Below are experts of layer 2 (counted from 0) of a mixture-of-experts language model. Rows are named router (the router's row for the expert), up (a neuron's input weights, with its number), down (a neuron's output weights, with its number) and show model dimensions 0-127. Each number is 128 + 24 x the weight over its row's rms, rounded and kept within 0 to 255. Numbers have three digits each.
After each expert's rows: a language model's description of what the expert responds to; "comes after" lists some tokens at least twice as common just before its tokens as in all text. This comes from a sample of Wikipedia text that the model never trained on. Tokens count by the router's weight.

# expert 63
router:135134079098109120128123107159091137079102170143084113127129148165075093155104103152137131137087101110138090167125105115120138161090143122116132131127151126102190159100132119140132136145120153101110131117146087138108131149126138116070126094145131124090165139099081133121155101161110161105166158148146118108151139167113119124151133123112117109103129103164167127134091130123131150143117
up0:128089132157101140144088134118132107129099115142136111135123135161109153197144142129112095118074135156144124106149123119066141116085069166150162158124165119111153153109104176130076129106134136130124155142093147145109123085175158140089103118149103154147087124109119157128123099130104131137140111114126126133068102129106130135128098152119130107133127094110128172134124092141138119122129
down0:110085159104148110082123145119119132144151150119131154130140164164136158120140103095131147128160139150124147122114105130144100123084135170099155145091138131066127136133128109113122099171100086106125189130146151148152136129089126135119103133093135160111131115109118094092174134102144171131141118155125126114118097122117147104123195127132102131101085111095134094129177130151106132105097
It responds to: Third-person pronouns he, his, her, him, She in biographies, plus common first names and name starts like John, Henry, Mar, J.
comes after: ".", "-", " and", " of", ",", " by"

# expert 48
router:106119144119095134141154118152113158134152144122125115157112140126085124123091149094097140114124144093120120119140136161100145085198195115136160129146161135132166122087114146114129128154077112132149189121174175119122114109091112106126118122121139131069141130088137151110157100126131140141160148120118107131094120126140135107147133101144084139135161117139075175140128152135118133150116
up3:175147162094164154123129142100160104132151111117104144125122148085117100119084160108134141123122138153150111163137139120143119099134184137083138130123153127064132141105150134167101104137102108149179133088096148122109125111096101111172129126135122120119143122110121088138148097146151085171163096087132093126118157106168123117122106143133084138120117146126140171132162130113120099117100
down3:145112137153186143138090129110102094150112130149174134084121108107123143184103127110121079119095151128118142147132126134146118160102163125089125083134137177156121157142130163158160153112160135165130106151145105128112084152094135118122113141121136118122123130101096073144105145167121101112128112154123142147153112090113133085144136152124104150114117102115085099133122138113111171086158
It responds to: Whole common nouns and verbs after articles or possessives, such as design, hand, father, person, speak, appoint, often before a suffix.
comes after: " the", " a", " his", " to", " and", "'s"

# expert 49
router:180159148157137150133121145124149165150171132128180145130186147137096090094114129113154116122095127131146108089099116121179114113135109108132129125126132105130158094133090137130160108092110145132141096156116195161123111145138185128098167136108117119104091155126121142165102162112110108146133107132138162175119126071100130134119109155130137116126132136119088137128132170110109121146129
up0:127159125134137118107141166192110141105123166148156144103167132133092094101103113116109149162164141128137105150136152091150154125107108074130123123163106116086134132140132114111145119134127106172082114092096134156130144119116178089099148146119077125136119102148140112119116099117162128143114124079138138083107124109112157116140121138095144150152121149094110147115127158139177158081110
down0:164154099135140103119131091132103131164133120094125104139134114129176146090141130152182072129131122139133151148077112081107120126142132183154125122134176124144126182125117125165136128070109128112180149151126124104086145165106143143117115112080126107105118092111142135146114132125155151130129156155165137155116093122113139160092152148109104119147131107164124149114133128112128141176151
It responds to: Direction and place-name openers like New, United, South, North, East, plus semicolons and zeros in tabular or boundary-description data.
comes after: " |", " the", " /", ";", " The", " —;"

# expert 30
router:128116139170149142166095120095111144131122147108125148123115115136130121124124080148138145117180132141138128099087143187140103123072154142187143129158131103122142144118137080186127127153154107107182151088118125117123155106102102137136089117123142172135118097117056125162111152099137099140128104121115148115138138140107136156117100097174127120123128096132105118116135084132127122101150
up3:119108138116107135127101149133173147117135131149148169139112067149132131106157078103116112155140129170166133107144147166124137107158155107109074112121104117121117150168130136128082138126150168120110118106106176127133116120097142148109133146095090109098106103109171140107115152125086124146123153138145082100087132143093107149152172109130174111109112107124095164114107130160108151144116
down3:115142111129137113121120127162112150162102124144104077083120112140120119093152140128148119142126099132056105148130152065131139175160154137130147136121133101113123145090176141098176145122128148155114122133111127103119156146112111102144139118139112130104153146160129129115176100144145166102090105114128136125138134127154186123099076173124140125121152128098111099101087128093108106108087
It responds to: Line breaks ending a paragraph, heading or list item, just before a new section, list dash or paragraph start.
comes after: "\n", "==", " ==", "===", " ===", ")"

# expert 25
router:139118153111132144133128111129100176121130090135095118116155135145168112149116114105134123146115126069144075159136129133139146179134145138164110117175130160110143132150154134117176077118143133075149112123162144127094119180146122129103123148148119133132144184108081144096108106144131122079129132158146149118140178125087089119147160108124146155082110141147134107113094128114120138123098
up0:106095131050128119140148112122142118193111071109140161079151147149153126133148127069105132125140127148118128165129108106124146125133114107137143140132126110133105171160171089137148129143137113135105110178092127128118126159124125115122121138169128137150153149129151109107129122157121156097113130095165112091083152122123128146101173113153173132129109124143118102078155094120157146116155
down0:141139132149134134132102120119115140094147161145103121124143103122129100117132115155145132181118161131180098098108172150121113112139138151116123094157119156128194104112079142157140130140131120094092123101148121164140133116086159177121131120123194096114146127108114141103153083088110132154162102129088152164139137104141160124084113102128116126101132185105140126128112149122154117149155
It responds to: Decimal fractions and parts of large numbers, such as .0, .5, 000, 100, million, billion, in specs and tables; also berg.
comes after: " |", "|", ":", " 1,", " $", " 10"

# expert 7
router:086130116166105081148154142096116158155115139105159105125121178154160135118098096104148180146105118141140142099155148142128116114096115123148165119115103101120142108123121129127070176154149157141136104160137144147127180081098143137169139192122153124132150100113145144116119109127126099152175140151125101154133133148126143131144133107076098159133129175142118138118136165127120130140147
up0:127131103156105128106117133146079112165117109109154098136107158136130158109128133127102104147101154146088146100104115162100085080089128127158155119060114136150085083150144122130136140150160146110126110137123099114152137119099132124180117167117136137174111067081139101115140072115133135122123135120105069145123136101174128145104130133132137147138131127138105136130120139118148170142113
down0:123139133119118144119128115135098131135155129100124150121107097106171138130183143078147092124083113150141114192117076130075096155109114161130211135150124154131144120117151119154149136132153126137121130154137135124131134099157151149150109106091138136138180150105114139100114123092097144105128143118131092117150131163097136103122148093142145159165136134171166161126125123105132167106136
It responds to: Ordinal and uniqueness words like first, last, only, second, final, main, plus small numbers and articles in sports tables and lists.
comes after: " |", " the", " was", " a", " is", " and"

# expert 47
router:059130103127152117129125133142115099141111151145094142087115141168155126120148078131094142120119133134116107087099167129154139101104179119162154169138105127122138141145145097177105114184137128107158154071109129122093148137104100141101103110115153166150155112118107113163106169136126095126137116123144135112117140135075155140113126090111138119088091105155105115132121116113140143097132
up0:131113123100150122122106144149093119146158133122041172129128133130125147107106141131118106143156119123145146096120154052096125147121141155121111162076123130121116094100145092160133109128162131147148177158096102140103120147144139099108139148113122128115117148174151088142114127107097080100143143107126143147076116148130089102136126124173146119130127095133157077152116143123119119121147
down0:095109131173143135126154140140110122120148164134172123112135118171148097148163137113127139142142141111125110174130135158145112117124100113142145119143152139147116173176114132147128111116080115118092132149185170153111117119107112180145136095131115145116162098095112141137115142155145151133112123108137113113185187111090188108124172119165097128100124144131138144125099103088140095135103
It responds to: Line breaks after infobox fields, chronology labels, headings and table rows, plus infobox terms like Votes, Animalia, Clade:.
comes after: " |", "\n", ")", "==", " information", " (0)"

# expert 44
router:134153166108103136118131137112121152090120112139144093113141114135161128124108148125102133134128152109125104142143141164143162157147127132171113111184133084074142124130144175119140112137131141037141104132153119146104135153120084114109124155110132128140135158100120118119118126121101134083170162159155122136146179129085096146149143104094164113082126147148168098107116116090117121151135
up0:133121112171141145128151099147154140099101115135130162128143122169113101150173143127145162140076121132115115115123139158125125128097135134083149146101099116128162155129113134148095123128113122146118124103122142165118123110119176136098104140132118116117159081094178150118084108137112162152103095096146147094151099171132161080124156111117167107174119142119148172084101085140155150125139
down0:134079128098139148099078141108140100143120113101146128117115115163111114118143140161195132105091111174172150076133121119101102130107154153102138089102126106141134144141117113146109127152178124165112100139104136152138131091095143111138145104132111089146142103146129163138123152113142117151102104099128147146114138129144175119126140147125131164110131132091077141144127172146138061155104
It responds to: Small integers as separate tokens, in table cells after pipes, counts, and labels like Platform 1 or 2-2-2.
comes after: " |", "|", ";", ":", " on", " /"

# expert 22
router:117094116136134086151113107155125098129136120147146129149122131142150187131121098145130138131129141164136129097106158127125133055117116127157142147117122120095097150144126114156131151153154114141114160111139181083133158135165098150111095110124175163121127105144095138169109161126134088144083138073128134150119165160106142159123128124104107106138094131144134127158094161126158155069112
up0:108140131145122092148125109137113136134126137115097136103134131125124109147122140123113128147176141081137138133071126153130089121140126102113148128152107142132179144122121150135150124188163138158102106121138149117089139135153138112125149159180120113159143127170134092140136080096099060129128145137173115122094138156139129173110102150190153146158115166142167128133166150092131110133158
down0:116113162158127129163135125159121125117143114145138112182092167136100163070152151138135143166152136127104130093133139115099140161103098098127149141115161092129173144124131093107084142173144090109135145128134109175145140142139116165144092117068172135114120175135130129139141130090152134095112129112088126144130089100138116123150087139135148134102115128097126118163110144104110119171107
It responds to: Line breaks and leading dashes that open infobox fields, especially the Scientific classification header and taxonomy lines like Kingdom:, Clade:, Family:.
comes after: "\n", " /", ")", "-", " information", ";"

# expert 10
router:131153174127123115167086113108123128103156147139118161131150132123072149158122145147107151145133104144157128131131109112091148145128145137107145164131102138139136157153133119138115102112135123139128083119140134140149085129038158114102129137103116165164145098091135106129105147084115129117138128146143122124130118073199108112124151138078112138131129133101142122118068098150120178120128
up3:099170119141128108146099129093135134137114125150102152134111155133143132118134142136137159123107148124153132111121126090133106082112159145091155131112156111142114156168129157173143143089165123130116100166136140108108100093075130184099133108114123143153128139136114108144106108093115146159143083147108145133143144149162114137116080107116092101128130141076105074087097156132117188146104
down3:122089109081161127142103149122120129149137129106130160126167107123120151138130109116115144149115135111167120151116103111093124131157156082121101144131136146127102093076130141074126145113131107152148146114139078155169071128185111130105107092158140121153111141088087132140157106083103089113122088104119163153164130138126131119152155142099121144128131099091129125176117107136085133112129
It responds to: Table cell separator pipes, mostly right after numeric cells in stats or sports tables, plus numeric entities like 0; and —;.
comes after: " ", " 0", " 1", " —", " 2", ")"

# expert 19
router:127144163113082141109137119140112172091084152120144102118126139165148117124102145128096136138127162075107122128140130156147169167130133128158106116161152134087137126111148172079144120139111120060140123115148101143122128143121094117108093164111114127150134154107119117121120147137107120110173159155168157142143185160071106149138146122097131123076131121164140100120097109120110127125139
up0:111096164119163064120111129170107157150142135087151155087116157120087101165144097121086116109152169128131182127125110098118152120110142128139115132166109096130101118143125112144120102136123068160111106101135118160133149100115121132124168115095105120145152091130142128128128106075132113134117139120138111140137140137155123156160118136097122147110169140142110143128169082150112175093097
down0:104130082135124140158095144132103127106125153171152125118119140116128123122118167143149069132191133148142113151154155131147149149189114118179113150128119112136114091163126138072144142126104147160103131114128120166143176105129166134132158163127094129119150134139118131116133172156126124152104113101111134105142112137168119117116127155071092083142141176085134139146129136090123118143147
It responds to: Whole numbers in tables, infobox dates, ages, percentages, coordinates and measurements, such as 8 July, aged 84, 48%.
comes after: " |", "|", ";", ":", " on", "″N"

# expert 29
router:139138128114126155157136124087160118119114129088137143171054131135148147132116120128132132150127131114179134121140113155143125161133122133140108112096142153162124101108063107125142127147147115141108104084122098144127118171101144106098106136122122130102127174147116133137159121153125139105194105138117104104153126148162055158079123097152110111124128148110127111095078114134112146125174
up0:144121170161165099111104129110111165137148170107199131136121146080150065121118133135114130113129130108110120145113125128168183130136164100102127132105123108093126138137116121167115110110141141163099159088061094132146151099125108106138110113084122155155159129080149113136150145069154110143096090132130143104130136148103120116119111130149119147105119134138133100128134098123104138124109
down0:114107089134128095112117103128078112137113107111093122095138167111075132188114106126123104097143148116115156138123150122114118086171135119081117144124111153140137128139132117114112113160117110132154126153142169116078132180156108159106138143132111093188117081163137125092111135120112148108157110139141144133102147158167164140152146150129129144163140083155131165119130139124156091145107
It responds to: Pipe separators between table cells in sports, squad, election and filmography tables, plus words like freestyle, relay, bronze, Age.
comes after: " ", " 0", " 1", " 2", ")", " 3"

# expert 23
router:133114126135075143064121110149115119140125122145130117166122135153131139153153163141104152162136107140084120154137117121168165104146163093130105156138150175137146125142128174121101090120109178076137103163162103145132125164129149147127144110149120098151141150135149119108148122130139163127145147145174119147124116098128150104155143112126120105100136184161165161142118161096076111134144
up3:147126089154104135136124101165162105120111152085094135195098096107133119061139129143109078165127118154104147153114096117161169119114135156126138143158100139125127144122146153111123154140157106165088141108136117131119088133161143142137135125135143142149094139129089069135134091143134160111114141136140099141145125147146165137114104152139088121132094131135090181135115136085098136113124
down3:144100119115147147116098114082106133129133119169163158071148131139116136132126151129131172127182120108095154169089123120101099177115155149150153118140169147097120132144104149150113092136140127080146132106133112148076157124109116142150091141055189164080159145132154094123124131085173134133134135130139141127140134127128151135157127128103143123130131116116149104133150122101130117141146
It responds to: Line breaks ending table rows, list items or lines, plus heading pieces like ==D and career==, common in election and sports tables.
comes after: " |", ".", ")", "s.", "es.", ")."

# expert 59
router:153152115148170144080141130130124127079105183118144155100121152136133121141115160160166119164128136154128178097130122129122092113104127086130152154152102086110149121112153152152079082115113128106122142106161089134114104132107127124100098091090139111146127135154163157143153139169141162117142121134116142101154164133171121132118124151146107148140110171093109115112151186136113111118143
up0:153131103177103145107150120126106155132051147102126139126124121129182106126108131161147117148148122144114140119113101113084133128105109084125116107107108134131110155130098106179091121092127181146128089146149112098142145124119125114132127139106107143117094123101135131143119176104163172141143126114146132091144178194142134107079115141111148129160095090131152112094143132146149152127114
down0:138123147086152090094145154174155089141159115120104162160145129138105205121186154151150134099142157118106123124130154112167115133078163136121129125169135139114079137146135148126142129152122127150121118163106125131085087131098142162122110121116147131122113115099156153081167119127124162146192149093125099112132135122107122155142126105093153125119154138121111113129119108166138143127112
It responds to: Month names, day numbers in dates like January 24, and sentence-opening In or New, often in biographies and tables.
comes after: " |", "|", " on", " January", " in", "In"